Experts of a small language model: vocabulary 8192, a shared expert of 128 neurons.
Below are experts of layer 13 (counted from 0) of a mixture-of-experts language model. Rows are named router (the router's row for the expert), up (a neuron's input weights, with its number), down (a neuron's output weights, with its number) and show model dimensions 40-79. Each number is 500 + 40 x the weight over its row's rms, rounded and kept within 0 to 999. Numbers have three digits each.
After each expert's rows: a language model's description of what the expert responds to; "mostly gets" lists some tokens that are sent to it at least half of the time. This comes from a sample of Wikipedia text that the model never trained on.

# expert 47
router:505480527463595496517446544485428495470497430501536451479432469569489558472513447452547496554532484550519557479540535453
up0:551430511501516503571523541476525389540512484425518469514517575494467531512503533564518524612476525527519443449531513446
down0:418522504505516541498508550480435434492475524495493498529517464473489536501452456556498425583465520526464504459524534540
up1:523518532495541538533545507431513472496455503478525524518583434511402405451460514540529474558498490457504488506547489498
down1:551484492489542520431519531517583533578473498496484476518478442505477503505517518520417482487451585547517519557446559488
up2:499452458527563507547535479490443488520501511485583474462454474497436506581483465447547407515499441508515530425501470506
down2:509521428453476478523483484520472544473429497467523507601515413511533490457530533499482449529471536504503477479455442535
up3:557487544506532492475426497494513510446471452497522502520502472486480428517463460486518582587383561527534513526512533437
down3:532475519480550518492499505512489563521509535432516511490484492543472548521479546551457519521443457500482595577561475543
up4:501478446500495505543459483499453462507524484543433551450502474494510549493483463535505493501459519510413544508538512505
down4:449497529408555423485491511506498542503517485481481476535484499495407464568466550482421507463486489455499532426510495491
up5:541511484514581540559571481482513539527515454415506442470518533495540419467569522476544545470465452571526571397471505492
down5:479500486511454395507507585478489517536451543493501495458570471544475537432499502478523490488501447479360473522460510480
up6:486463460523485496461545461483462453547480462495534557493446561545428513467496494559505527592515454497583501539506632426
down6:512562478438540454522496460480634504539505499500524537485548505518470490559547437522518471531533456532631410499436485533
up7:477492426480571517452476515538500524484487418566514450484498483475471491498511481479477400452524475476547589495514499477
down7:495505458451509558496545607502589531470490462479532526455449496505476466595491471486515517510517476514469449520554594497
up8:546494495504538517540542544461499499523520467533504576436426531567484484423507599487474557510518543486479500553470533597
down8:510494536468528501512509556498506518573541470515385469544465500450364511446493500493471481502500513513520520574516457477
up9:470519548537517456506508520427577471525504506483438426449458527473473501527490523478525486523483472489605467530557489529
down9:492474483491559510455479501547468520606582552442491443464492523496481499428459505512536573495440482560466498500516510494
up10:536470515419510455473521565519479463522487519434471504473432499504457442546450509542494555488558406545536531489513507429
down10:442484504457472439468587503443472502515528535508472459447465588523461430473541492493511544521523494482477486523525479494
up11:511465514527561472455496506480473421484459415545450481494511409506494490545458417502525483491466501503500439518542430458
down11:505420550484540552519541486537511479469473469562546516481463484515482421544508486468526433494606458560502537480502476462
up12:438492530503484488489596433511474495453435545465442522479500529502469542498476522525492495527499468445571478509530505535
down12:487482501455488484485549558520465535517464423553453520492485489527470587512452473482559523416515481499471458491492469506
up13:495523487482534517511470461478490465506492436489500505578496494481531510515512499459499566419491503581538521471531492479
down13:575585510513532460445419548559536521561500511487495440526464536470556448545541426523518437506473496550469445497473535481
up14:455510526471485494473500569517480509590532483517516496561508464479524515480546522471546472456501498537521474481436464437
down14:576392489487437439533406476415553501492486509521501463529578479469522442490457517514483503530552453536502491491503532484
up15:530533525415404499539500468453479561527515456515496481456493522442519551482520524386508460455484468531495549445445489487
down15:569494490476473560460584484471513466443495587468534545428477604504523560461549469489470519524484482544472450406480556472
up16:511489535558449519524507521503452487468499500518496524473461577481506539437444462488476496487555483476527472487499575474
down16:477538509491537527509482475545530486556497483525434439481507537488536428478629521537526523482540490569501479511511545483
up17:550456562502463565539469472516536464450575513471538509478513529521473532447485570475533471483436513468437496475466478523
down17:487473493485512497561515507483498464501471448474582444535516480509575552526524481511460603477444404486460517451427500543
up18:481521489592529596497508496547490562487558541547595509511478474533526542527479509493566524517477529480463487512513528428
down18:467492519464470512573468496589467552484542540486495444517437461496493491585463492419539559501512492519434524476503534516
up19:534473528465503465403457510564409497456535499625446526561574514492452477444483450499492491457539560493505505493533446467
down19:531405464465503478504495555483423484473492508566498503510520526507444536540493492496483599453463554490533512471570533544
up20:504500490530601494547529505487532470559531493497507481520522549441526581498454490567519532427498561534551407462479484568
down20:479429471485501521569464435473512462489475458497593479451515545466545562482507521541447479445518555493519481554528502501
up21:506588449547532441501490506539485481447553459436552476541507450516547485412455557516527492463561446478568558642454493512
down21:482584494505459519437524483493513553445604445581504528449540498478485438536489508470492492474527504492520504507413535560
up22:582450540526477486489462548551475508435493475481555422582463504499392551524535506503481515467531472536413482405517457468
down22:501557431469457496485526516403548561545503450422475568538503542440376435486519542492527495504484531428522562557557531558
up23:526492472484486480450473481544447461506483583542545489457424456465544512459494516479493487518424416540459522539447586441
down23:503475535530542467472522528537431513522543610483520514496502482512516490527546478488522516520538442552595550553484500561
Words in gazetteer articles on villages and municipalities, such as located, is bordered, settlement, village, km^{2}, and coordinate endings °E, ″W.
mostly gets: "″E", "″W", " located", "/km", " village", " municipality"

# expert 12
router:486536522393593488525422512490498489513496506489532560531466432613513518487477543450492526514556538528531482405535501497
up0:491427591463504469463521468474562547499524486468497521481499435507510471436566544456511525503591523528529515553457430494
down0:497405557575450549487455521543586450504471457529480439587488474550467487451495473513511467511498533480560465495544473462
up1:479468478452529538457476491500484503514511563482471506536523429462526489460419515510495542512557579480527509532509609537
down1:550481471545476521509443501571524550560551516446450517550474519480522500552497437461479470542560533524552585509474483487
up2:473490501508460539478448578470467493538506515477523462513459486479519499484574531530481556496485581484467498514519471437
down2:556510539474535493476525504507511556463481510442488515477435443496459488502438521485536525555532485579470486494456509530
up3:456577453494524479458466505462551464500467564517483548544420461567450501450523474511558566451470528531504430472521444518
down3:475476570482434451436508539482474523504504547521445471545420435494491477425544447601540492592476459459513484541462441494
up4:397608491420513470514526484500498471490503464502478500457522421611496452451493504508560524485503489494449552440510516455
down4:541493512507571488551528456474544508441515519489456519512561487487434451507477511445503507459526541471507538397524497434
up5:462488490481558517534510430549479521516447486521489495572500465509490540484513501505446534636488508550517472480545468510
down5:522549526470511521499435432547540501489458501512522520516433518505451474537523511499481558374475449493541486463539477520
up6:592469518502538486505491532454499514535540543515535458435480517526509460452506503442467512555561546483479477539476504381
down6:505557477436610530477494490481487560506526455507421473493594479501504451488524496528472501495546536396451479525517445534
up7:495585506508431489525490491494504477437501527608510433476499495540458503517470560502437487566639442530452520507467535546
down7:544383422449525482474542538475480514460452476474406464484544515536566511497592483423500548505464517489526468538515470455
up8:475548527440453501493523469530474484571511535465473544489517500572545506487458517454536577563528539581541557452510526495
down8:541434496470432515458419518551531482503482537511534501510441531457466576488511515538538532584513468508539465596480480478
up9:465500560464470570544442495495490483482516414468506450523443432578494475514476464452474485550497508553540492512475562545
down9:522530515539484522470537496523538569509456592494399483530494546517539484496530477496482540536516416437566477517492488541
up10:495452475527549493428536478539501467380485549496492503483535482522498524420458513478522578516563565537526407505505508464
down10:513533460515513514516554525508475605505496446449453517474510438499454465560538469465556484428493522520553467443578448480
up11:458494501492586490498527455533501469530531455500495508520410471470503468550540471391531544473563534492613465441518588472
down11:519461509529463525486493381486575500489581463519532451470542600494464507514569500508519498534536505472508531502527523471
up12:507470560477446481519531553561492503512486537476407488496468452472457511461494504569519583522472480497540503545503498509
down12:506519506483541481478463593537476506547447476511494550546537485548571576501542548471544517499482471552493446520460468503
up13:469513573450537490525583472481548511562515473496519497440540456452436565551528512496551533484489468516427496444528573493
down13:538498484461472483557562516524428561478492437537516540457463554549482532464546489478516551445547486539512517500505457474
up14:479483520486523526500504491532424542474539474531529436552463522542505556541497515495505427603532482400512460492500461413
down14:560502511474494510510486512535415533464482473461454428472566474521513420497491520502463483487447507454536505500537505486
up15:487498552474480442440400453427426449515459587524554535481521487464526532464492560456490530530482499464507567506446520498
down15:483487537500455471484494525536516449508439597490471468518499563536552549508545484447438497435524421446477470523586530572
up16:470400532453561467527493520503493561541493513523470516555460529465506448497471555551441508492448440448467533536587511462
down16:463461568498548504497479461570448557450450565515447434526558477603571517516568477490539509477469504397488518496452538481
up17:456466523469502482500451412487488452514474415512553488485560532476550546508533525503516476476498523482423514513546539510
down17:515562382545541506507507510473465525492488541484540533494516518497494495521432518458481477468514492581541508529480446493
up18:534476517445485518531539405488529483554494564488492452491547525453495441449417509589424399499543409580493521462496470566
down18:482538550520489482533474488537441466538512460504536493549503468555485473474480581498543549524531407525433474501435494527
up19:463485473454502541535405538530451483543512536491500511532477507505525579547518493473541518462552494549569479434422486527
down19:502476579535453540432529543472465474494496525472423515440490514469532534562531438537534517498535454447413502557495479460
up20:504571464467543555500520575488472501557458585475552438481482429494524493463523635457539491513507595504500582531517407508
down20:448489479533477580495534578519566545491485507494485511472512472457499514495470502488499473509548477484439480410537463485
up21:538523562534485459469535495499542496500468514537508482497560460428561498519428507451454432500498516517430492459533568501
down21:539445513442488507528545503556536564577463480478508534438503513501495515474447519586486524511430525446479566426506550498
up22:497481551449521449525540510494508474495533519421536546492514485454511511496466540580553516490537544490530517455505529456
down22:528482518510525512485434536543510545498530437492528596487522561561489543555453496572528449477474469498500493472492514492
up23:535553481448464505484503505476434523468500511501476478544385441517438486547510556554480559575528502507411499483457479513
down23:594438504508512521494453497505459546483552538509530583477506464491452477513526503561460463493488526491470499484508532521
Country, party and institution names and demonym endings, such as United States, European, Republican, League, Mexican, often after the.
mostly gets: " States", " League", " Conservative", " European", " Republican", " Army"

# expert 43
router:552484561488543564525498421476521434493565493511476455471514394624499498440476567472528508542483548423547454455579523436
up0:456546468524497535486497417523534538474550511517520486508496424495528479508566471520514475526489510445437474463563553536
down0:492550448549476541576553401551449544421490580527512526441509531416524497510543443475523425499462453479517532510529510491
up1:560476522504518559543494446520528539575526511467491489442461621617447538464476530467512511499532535474529457527544445482
down1:483521479424509542445556472486498514519518500439491473449458474468517470580533539523503556454504498508551541525515527543
up2:530533527454454529475522473522437516557580493444448499420521473560380493527566526425547596437514537474550500517532525484
down2:451383484532561536416538502503554536518406555457441449507503529565506500437501487470535476500416517533532507485516544463
up3:441578545495470506589501449447429516466528500547492467479457461521505506463488534507509456469499457443556531487471499506
down3:478473569470468494548488465485534512524475492535500583456480438373492495494431460537533528492525534491485551511479462520
up4:588491453532449530478565472528398550467494529510541544475488413509479527490571498477523451553538495579494508486524468510
down4:521483550499456539529488514384471459494579487481464566443499599533425449545492534433499472478525511403477507521546529465
up5:518547603463507449539468510474451479562497531578603439586409501521519444535492484448556494461446539448547471542473451535
down5:485526533502457519437430513579496503495490470534450545568505427476503520549470531508474527436482494589481431483478496463
up6:457502542580480562484553471484474467517504512551478437522511500416512459500506512497529502571558525535532520487576555388
down6:435463562491505475562447535485536461591496522491516461459480478465528524463506511502467490551457485483553508531493465513
up7:486530490559516446547489468503497439531523548536391526459524458507500504461517543503536492576461512470502416523490536510
down7:597480460518545479547544411462534477575557494445555546463513494437509431505538467523555578479451488452552394433515440539
up8:503507461513508586507497469486491465446501569521516480468506455492598445467494558435471504485548521517500479427521539572
down8:525520439441451512465529491563464532499525543547444575527504547494443561431465499591468461553478513475459493549563488513
up9:508467506466509397543517533430502437492469492518545449477494466433504482564583530506525496497491556494550461551525501538
down9:474519531496525458470486579457555460430536470524508466546507494502432505553481465441483501493479535501436497572563463484
up10:517500500467482460504581413479546487456496458472513471533484512531497588476529441478501511514546488509495524518473450533
down10:503485516435488450410471492431528572564538530504535434522504451508485370597534484518501481459516438516502409521472554519
up11:457516553547536494467516495525565542472528533539514462451481543551493553528526563519439512494587483478487490491463441532
down11:480525475500515513531554540490516560533471488474535471466600571490509452527535537465551500565432542482452501484479458551
up12:441523485503559538500507409500491434543459452447529495548512462473567511433492502464558519522479565493509500470483532577
down12:509437460474467408539494441512507528525516488423448469541470508444501536547459525495472432591571487433499491461478476489
up13:455457496548453485552408501463484498544549521555544424534541477470428453524461492553527507537465509566540524454556532491
down13:566512586500560495491564480492502552452452598566533488432569484499460501520503493465486508474519428592552527435494456588
up14:520553533522508557482488471549488415554421483515582498547395491568434501502451485569507480471451448519543541544499520463
down14:461520470511469398513494493470472432415522575485423486528464527526498521548517561525482438528478428523505495480420520518
up15:530506515532459496547568469459501400492514500458520447500476532459547518462470506453465465514558502450481490502508530540
down15:486523456575526500491549571428551422548472558537471472439497444454501500529441558543474433487459479496508486428571509499
up16:467482473481515489559473432367488494542507443536488540525484570504541496458506465496521428497515519475517461487499535551
down16:532493529493514501529498470504460519510423439528463456524569532521553454538543452534518505507469489513431458506500478482
up17:530408478494461449427549420411509401551531514475464506395548438500458407463481495525474509407479505466395447485461533480
down17:456518464438474490512484505564520437482511495545560466578546541500539494469529507530509545524511529538487450477526490403
up18:521557553560487568525504485478531469501504495501496448458439445515510474426460497473493485491521507442566481485456554471
down18:451600501531499505564529533478499496523542528574525488534488462542414475526482457552459491480489518456461448518546480472
up19:536402521462472486457518407474477510492474441467476528527499490528552544507507543521508472590547533430497488453367504514
down19:524545503456469442549502528445460493468502571518434557451495525532475490495526529449500568482492484462501522499468431425
up20:540484545483459526515443556478433531422590500474445470587578573514424457556517469484517542461593478569477525523504449502
down20:493497504460552523518485488458497507473594502495509475560556450502450411567501461535499511473525560518505501497555531507
up21:491490453446537553529520465465493445527472469557399481548520461603503435552516498530523479475439524486478495469508480473
down21:483533493523495542558476427517453460526411560553517512524499527529492519506446437509511515576541445424468465540589468520
up22:503449511517503514479522445521492456552453482536475532553533554471562463528535506450587452446435456528487501456527485445
down22:472566488551535507458430517548461497531495550520435499559481463559475505500564515464435566515452551482516494463492459547
up23:449456470536521525548444540521503511419503444433518451480522506545470454485538495510459507452549496476572463483512596551
down23:487487441468513456481516442472527503511511494501509448568522478545509498544458474584488523447431544482487507514468517465
Whole-word English nouns and stems such as man, project, process, design, sign, Act, often beginning longer words like man-ifold.
mostly gets: " man", " project", " process", " design", " tour", " port"

# expert 24
router:568480501501511584521493516429492506500475475473513446519490488482514471428496475439547483505461597514534447489462483463
up0:444460488517509391496555489438516486494426489514557477493481521480563453526491539438504504557503537460537447498481520468
down0:502512449540454388510464445527467502500498500523481488482509518514507466527468478508439469504542404561442536408426547593
up1:490505470436475471505551448493446514408569525509564519488473477473484546523413493514560505583519564555515511500461406481
down1:494530412534524549438497584441459499501416467433517555488547526538462493496553592522498436440472457476421498487441432465
up2:502548558552473482490525517476510471488512494548525534472529378467560470455521522498478480515463518543407487526477490388
down2:501543492551550483497495525486476514493541398509486512528516515425528520524529493464548503490478478534479442458466580550
up3:480515474486489530520431562565581533570538506487453448540531564486501513469436493434490499497529458448457487564484507484
down3:433459557550559532548500491507575531482561569371525481544448497519432537478509520510478500466401460501479547475451563494
up4:530510526467508528537479466417585490472531473394527510544515501546519456538482492505477450519474490511430512508525492473
down4:509526499480529498468550425523484576531504503475566528470465517523540457483510508492545515435502517468460472519487506510
up5:487502536481476556542470498476533402513450536506507547498572465459476494534501502481557494482493516463536434497497504499
down5:534527521523501516467481487501534443537498498464486506504511489511586494458533486491476484496512452520481490504577457516
up6:486494488525504470522540476541548514527462434535493520455573479524433591525518521511516492547542512535502517503483509460
down6:545531481489513454539523479529482510497488506436479459476444473439479530469500472579479534455405501481503535563570503484
up7:452500494540483496639391449530509455500507525492522475444524513463458477502531472536436543545482491518482491486537455478
down7:445530466462545528499580588504457442484440499555461525549513534469445470453486514479526504515409561577529529567548487473
up8:552540496468468441490486535505468532550523429465484435564500461473532431441550543511487497483480516520583505496494506471
down8:492567505505508487505462469528484481501534524541477537519425509438512497501558488517537456526571503406511478500442466440
up9:496438445460531489438545530475447536445483531490527476582483510509488560508485537486459518475524540521513469459477470489
down9:443468516504508548491526529585507487535518500473439479503524480426495495554416606502541494545484502530469447482416509528
up10:534443511469457538483464471483568503572551465522483530550451504553449487493505458428445522533506466454467488446536528511
down10:579472509494527472484522474500547554564478468446467554492456557523471517575560558459485484533484560483500499498497454443
up11:531502487502512504480521562476481516535517410476525542498593455487571522545511476471423439507526503544506467578487413496
down11:487505455543483535496526487446491550510493500549487565578498534467509490490559546496412501501484528457533555491483492557
up12:472510514509405543474532461478489463488491471484508475501463536507515477493464462545508481479548484414534497502495537486
down12:482497553526492458507547466540641502581539513514468543495498463512534521539495513522567561595509423485455544510475521497
up13:503506590475537530451507466557511553483499481416524449514528528531589440476543568491451455525460540506533512478552545483
down13:512500474506456483581555462510522461383476536501434468466463503497443467518475526444505509401497435558572482534530519509
up14:475436447543498495503481448481536439522540512472549485394521515471493564433537532533533565523537518470499502545488484544
down14:489495513517518529543489442488474531505418549434523517454459514511560471503504465538521504477459514526532544474518467532
up15:493470506539485587437504491502524529512554480486479567515414461511548447488425460483638456534495589469500475464521485585
down15:531556462531534465524462456520523496475479534531514487463466444432484483555537512543391523523519516411495465476541516517
up16:545554492456491535534534519526504542552486556491453520536486456444540510484489436462539551513438403548504477516480463517
down16:477510534542546426517548467463482529538534477508500450517467487457536522479470494515523546485523528486498461506463513536
up17:422510577424486490437476526483506486423501415517505466525466525465513501495468470426470491457553523488535593469463504548
down17:539500535547546562545512491519500463473498501494498565490493503586539525501499525499458454463417549452525429477526487582
up18:539498507544465514500457573411542475531566467485503552540567473484512528511518484472554429528476556446526476541448515441
down18:515470450542528492479468483471536543526547532484600500500546447443528469610536524507559446530415485474537495509469534506
up19:543500510514501536565448472539433507466479476464461541545530520536457498516453584496512506484541458475514436510500436505
down19:542541423641525520508562519513516438479531583442526490623540517492425488522520453521519532491484518490434543451547493493
up20:497502449532568505513526457527472535447457481508488495521490517532550490491537483508545416454471470556497404548521515461
down20:485550440516477575580575513474483444609467523570523520542515559517443446505509499513475577490495480392519570564534492428
up21:469491444455453554489408568573480455477586497508421474465580473558507496456497474537481519527387514494517478497480528573
down21:506473506475483443456567484493518476464533383548430522480478494388507620508428506481494516458474409486463530497514524455
up22:524488483494508558475521485505574524574499437490581481432497499535476550436469512525562529526452500528532507513518421476
down22:453560463431477470510533484443512479453518510417489498562536497420431461524468516461572464477445467544561535551478517514
up23:488531536500510517510481531559499502561533546487584510506503558495490550372482439521492387500537501529422499459478474454
down23:540576500536465488485480510516467533551513516547471441489500489423491572517490491520544566557435471546479538516470553421
Syllables of Korean, Chinese, Japanese and Thai names in cast lists and TV credits, such as Hye-kyo, Yeon-soo, Chun-nam.
mostly gets: " Love", "!", " You", " Night", " Star", " Lee"

# expert 1
router:456491455440548576543472521465501477524502473541530483513439466506527494500516489483558511535446543438509542489406448517
up0:518451503514491460500483411501454466489440535442558465490543490481500407503478509478452490490474473438559535513456503554
down0:550487455484461538527544505516478513481519561442479493511542541556487511445446478463505443509504496521515508516530465506
up1:562471436483495525483545523475528512499510508488452505473453465434492439499557487499390544527528483460530449468404497489
down1:561515544548470456487497457427490517493469481490470513502509480515488510466451543503491456544466498571503467478422500396
up2:597486487437538518488503488478577467460464447534529453512495494480480553545535596518464480545505515532531476557475460523
down2:490471480503444516538480446482529512455513511499453467427502486502531449535543487552477505547445552534531468474530467415
up3:458438487528499533465549534509480520439508455477546555497493503459483449562573509462512481526496505509509530491511497501
down3:508498533474469455507498502439500471473550460481528526496484445503449530522557484497572511562505477569520497462427479534
up4:479510490499511553484472504403486523523473495523476522497457496459522540534479515497512518467501495451468484461484495590
down4:563494501497570511508477451572494578467533510502496470467445491436503501607475435421487513483463522510475503541439475448
up5:556537585481513509532543555488485539434460553577525521525507556558494457494528484509526483540435506464450545498528573478
down5:535471478617419486500547444522469486505492501468471507502552514480467474486590504475487481491473563563493478461491514513
up6:455512452489471485497496515451492558383486451533491497517446448513503501509488518456495476504496539544552513544561473607
down6:516529513470502466523527523559524591517509480473474424523470501478522514456531454489647476508516544513487515500497459518
up7:470451502456515538473527477549530455549437581482552479546463501521542569557526569485535522577535481513428539491517513474
down7:471437501479551443491481483539488462523456600485454432442499484520540474522482466501491537402439553563469497497594471525
up8:500480531542485523451577512584472505598504519453566513547407484512605468515486506518531588475576508488572519535533488532
down8:563482532538495469515529454484438574468501543513588438480598487416465493504529473456543463462526623525477460565461485460
up9:527523484481503512581460481489462593523542525508512427532515483571546516441540513425463542543442539541473504489541501482
down9:481491498469435521516474516428512463478508512492496546516546491484415482482566436557525521460532507464527456502388590452
up10:525582500496486545553428515548478501469495476521524482526501512494535507466463486500518600506463555530461524449391431498
down10:492507522496492529480506486545456505515483420517538521484483512504473453500495520420463481466606469546483545433499486470
up11:461505445454482474504483569499486502560465561516469535478367556531478482497566494503548535461467433527518483481516431524
down11:436541515504481398516550498474523512478454537530517484530564442422527507563491477521450511428515507453571514463479512494
up12:484525515438448515473491559501457482517547515539488499468513488493464498498533524421473426565400483428428522553498528462
down12:533508522528453403484520475451510467511599547457478544521554483555512453505527465476465460436481516464502466475561492479
up13:492489476491511551415397530533488531502550494501455476471534432523514491510494490527454490558444504569486555553463453490
down13:500527561583411525437531500457519588510538455525528492569474405498512473524498529519480525476485466518487550515482490558
up14:334508546518466467529498495584547494505483407503516451463535508510491498484542566511488488506484504564574497497522491485
down14:505400462519482437434517489435485524523479477504475539525540422456535443478454507512430547499568438495484467502530475477
up15:582531511516510513476446469548499492492533455400499527575495513525447546494562531534460405516454529486480527442484480535
down15:516467564547569506485537484578594515491497487476486587526483531441596555514463480523610492536465494545481480519487532588
up16:421438467508562498505487544517506521589458567520532487451499475522584472513485463445497472502466438396487488546489539543
down16:434454520444518572455534519499530470556552538446470589484567490536482499515507491540443522471501496412471518428492518538
up17:468480533471550462518482502516476453522460502540507463483506440471484471538460404474521468470483510500501461431442508477
down17:547493495475498530487510536497538570535462567508438549555526469393485478442557542576498555530490556498494468535436492511
up18:507521433403550478403490467559454512534435483471448419482481504481538510433537439506529483579468482503481487500498519474
down18:468539508526484468478527503521515538497503626478512470500544476446493475549464514502499494531504522498546509574509439519
up19:555549469498529443476493543480478486545514455520586516554512513541499456505524616535489587469527472545471549519470461500
down19:479480490468533503510462482518457526501525475574522535482449548461537430453517526514487572497597458422499484494539385526
up20:507506475505507504488534492555511457489521507462434538523458488489466487520442518433476509513445553541559429520390569495
down20:535454528525467509559525450531509495536599495525525533559548491430504468494456432441512532481517442458553497543503619430
up21:517409482552542608440407481475484598473528495445512529460495475489517493491431550480488488551448477492459562493513492496
down21:515540481516463457499486522466495481523508550466524554558456474487449553530426556554550511536367473454454466479511473556
up22:575482527547489553503552516503595482511553613539526487503446496462447459576473533450504495481565494473448479613521582555
down22:525497445459462556545478514512494402490500446518434427475435467473529508542449538492525468486403561511388419542535470444
up23:551487563526526514467577440458451432583475520484508442523542440557512518486441503485513446491508433500459546527435463535
down23:479517494464453489490455550537507468501505508535462422554542469490548500457479562432497515566511518485511485505511554503
Mid-word pieces of non-English names and places, often Slavic, German or Romance, such as Leib-niz, Leipz-ig, -ić, -ski.
mostly gets: "š", "ić", "ina", "za", "ā", "ardo"

# expert 58
router:498501495448638534516538479484516520541478490521531481520559480495472490464492508514541534557522483485483421453515574441
up0:467492461466468512543473523499486550458485480466558545522482512492470484558480448526439491507475488427521458464426576487
down0:479588513477487496497541476541474505439518532465537507486518510510512427496493535515498482510472443486506590531422496527
up1:542493447384521439470489504476500548542494529482546484490534493515502517489511467541408468547522466468467607547466473532
down1:477541530546509454561477535478474522530470531558539506547520572525442525571528515524424533571465470438472495510546515580
up2:420520473529518530506562427476471428490487476491466484478536546484444510529502503553489552498507445458475519519438505487
down2:538547515536495528470539470509464542487491518518506613485466451409523452558502480604559541509534482522464486560486527544
up3:493446548529482516489434462488482482420561478534474457508553524504493531438459601569468552521509510466518479477563518537
down3:488401473519504462500455499468532494447502498487503505499479504525411468494487516514507445467540543523524452491474578519
up4:432494502476539501442430553454565504523489533517510478487493447543422542513500509499522536508517571480513537466437519460
down4:508476507515504440552447502473517533471448519517480504520497496495439451503578572602476511502485497496450454423563496529
up5:587516515454556502494501391470524543498511515415569549544519525474448496513528419544458538528535487522519481541479507504
down5:531570413480537593527528464546534549506493414496460521500466568422508531488461593508514572471539503534476596514533463431
up6:526436493490471548553519458506456557527494517491416492458512426563527531433505441556498477476534514553455456420536489545
down6:544462505446473538565526537469491488561524511486518510499416409487553524545547474494539536401483415503517507547474479447
up7:599534489427556527478400530462429524483475486409480504509418492519516484504542475507600475482519521502482515542554536486
down7:461506445468513408491501531453471471513519524534515397457554418431502477433509525452607511514457456497529529492482468577
up8:568544476481455515480538500438477524393542482472514538466479521481515518541504436505518443529585493524503506441576533514
down8:529546444515493453485525464564508518490506498515505468531523522458468481474498452440495477489502471485538484536548481476
up9:524424478519499466501485488414548521506475469506471498512498522539506469488474515493508508541499491442485382466440575418
down9:550538463541545508535497583518514493497441533466469511490445543574451443497516492526441495509427573540441535438513465538
up10:463455448473486526517465574422526617478499416531559469548530462488533571514560536470506545543480434451512508459532502475
down10:553541526513504485485543490524461564471535484557550472465480518495487570492499533501474507496532454521483523517507534506
up11:516509482497567476506525504440474571489497512538620491626507485516450531503544471488464528507487494509466508508515560508
down11:476457504494453484526450482553538495539548533486489577514495508500513524482586480463542553453430537456492424539490423462
up12:457506492534454487473468513540540511444470485402437438521515504515445478423450485444464455472519528469491456465536463510
down12:550486510526458506502470557467487555486480462550477444453529546444467543419469539459511496485460549485454486473461538456
up13:506539496507461477515491516517501489533471500527572534507565435562526520485549513402481508450567518523476476391502544451
down13:506460434508498542636513530523454484523471490500463524415436528510473458555475431491486489485553537545511450555487451492
up14:537490515455505536538499487569548438499527464533559516499487512451437410488493488554490491543479467519532464516518524431
down14:441474531460467531491392568510554461481504522547640539543518525520414464460481481492445484475547563519440462465472495472
up15:499485537489539503482540472456470521542499427475475516510491447588472515559592584502454520521395452449505501487482516513
down15:528518542417517515501554468547592448502506532481452523514511555550484497512456559461485458454554485503471544500452503538
up16:489488499476540534538528512476518507571455533515562555548490485455537493448490545540510487541542357498469442544518517507
down16:485492466608442511468539561462470465478473519463484397552455578534539502553523478465487470494524543510493460443547445530
up17:471496554466463489495502564470484478526546456534464464518534455480578498528495487506489542507464497540450453380480525519
down17:522402541537553543530553460489508498521421413457466528465444522565536500544559490512523527473392536494409491496568490443
up18:490479504537528496492568464418435471534524518482439515475497466534415492486457485502544474506538487556492480430522485522
down18:527536502590412449501487450530500521461501521471544551515485531441501555526510496522467499464530503520452514540544570466
up19:486542532476501560452499531545471528513476472615553460502538460483479478493498503451558547486506532544433523411441461504
down19:504475531521547487467517466514541523496478551403504512384475484552490540518523505468405519506582518489506498485503477512
up20:493454519447499497424468465570476490463489490440581500465495433491432469627483451513549475506572477487550585520574487512
down20:477526530439479549471484466577495489460570456494535508505386486498526468430504483555469549503480462485408480498502443530
up21:425487491508584491472477526472515518492499437539535428580566495477469445474511427471538535535529449453527462507592551455
down21:525493483569481516511529493424532444499484449567517442498453515546492491473551512530514594514495479522513444461430512534
up22:538531533566540591592547511506539570504486453550404533511514562579474486477522523508513546611537500595479526469525513494
down22:516499441488541454549505506510608543456521444549453496539467479532535489458473532531536548495411542503476540575487527491
up23:519599527434594528529449451580550490502501526495531529507432480406544489472470519490522488503460421484492490466492496382
down23:424462432553470474480544547505499426435488499474462514501532558501473546462568522524545451499469452463529479488531572415
Nouns for infrastructure and sports play, such as station, Stadium, railway, Avenue, Park, lineup, rushing, viewers.
mostly gets: " station", " Stadium", " railway", " stand", " Town", " Airport"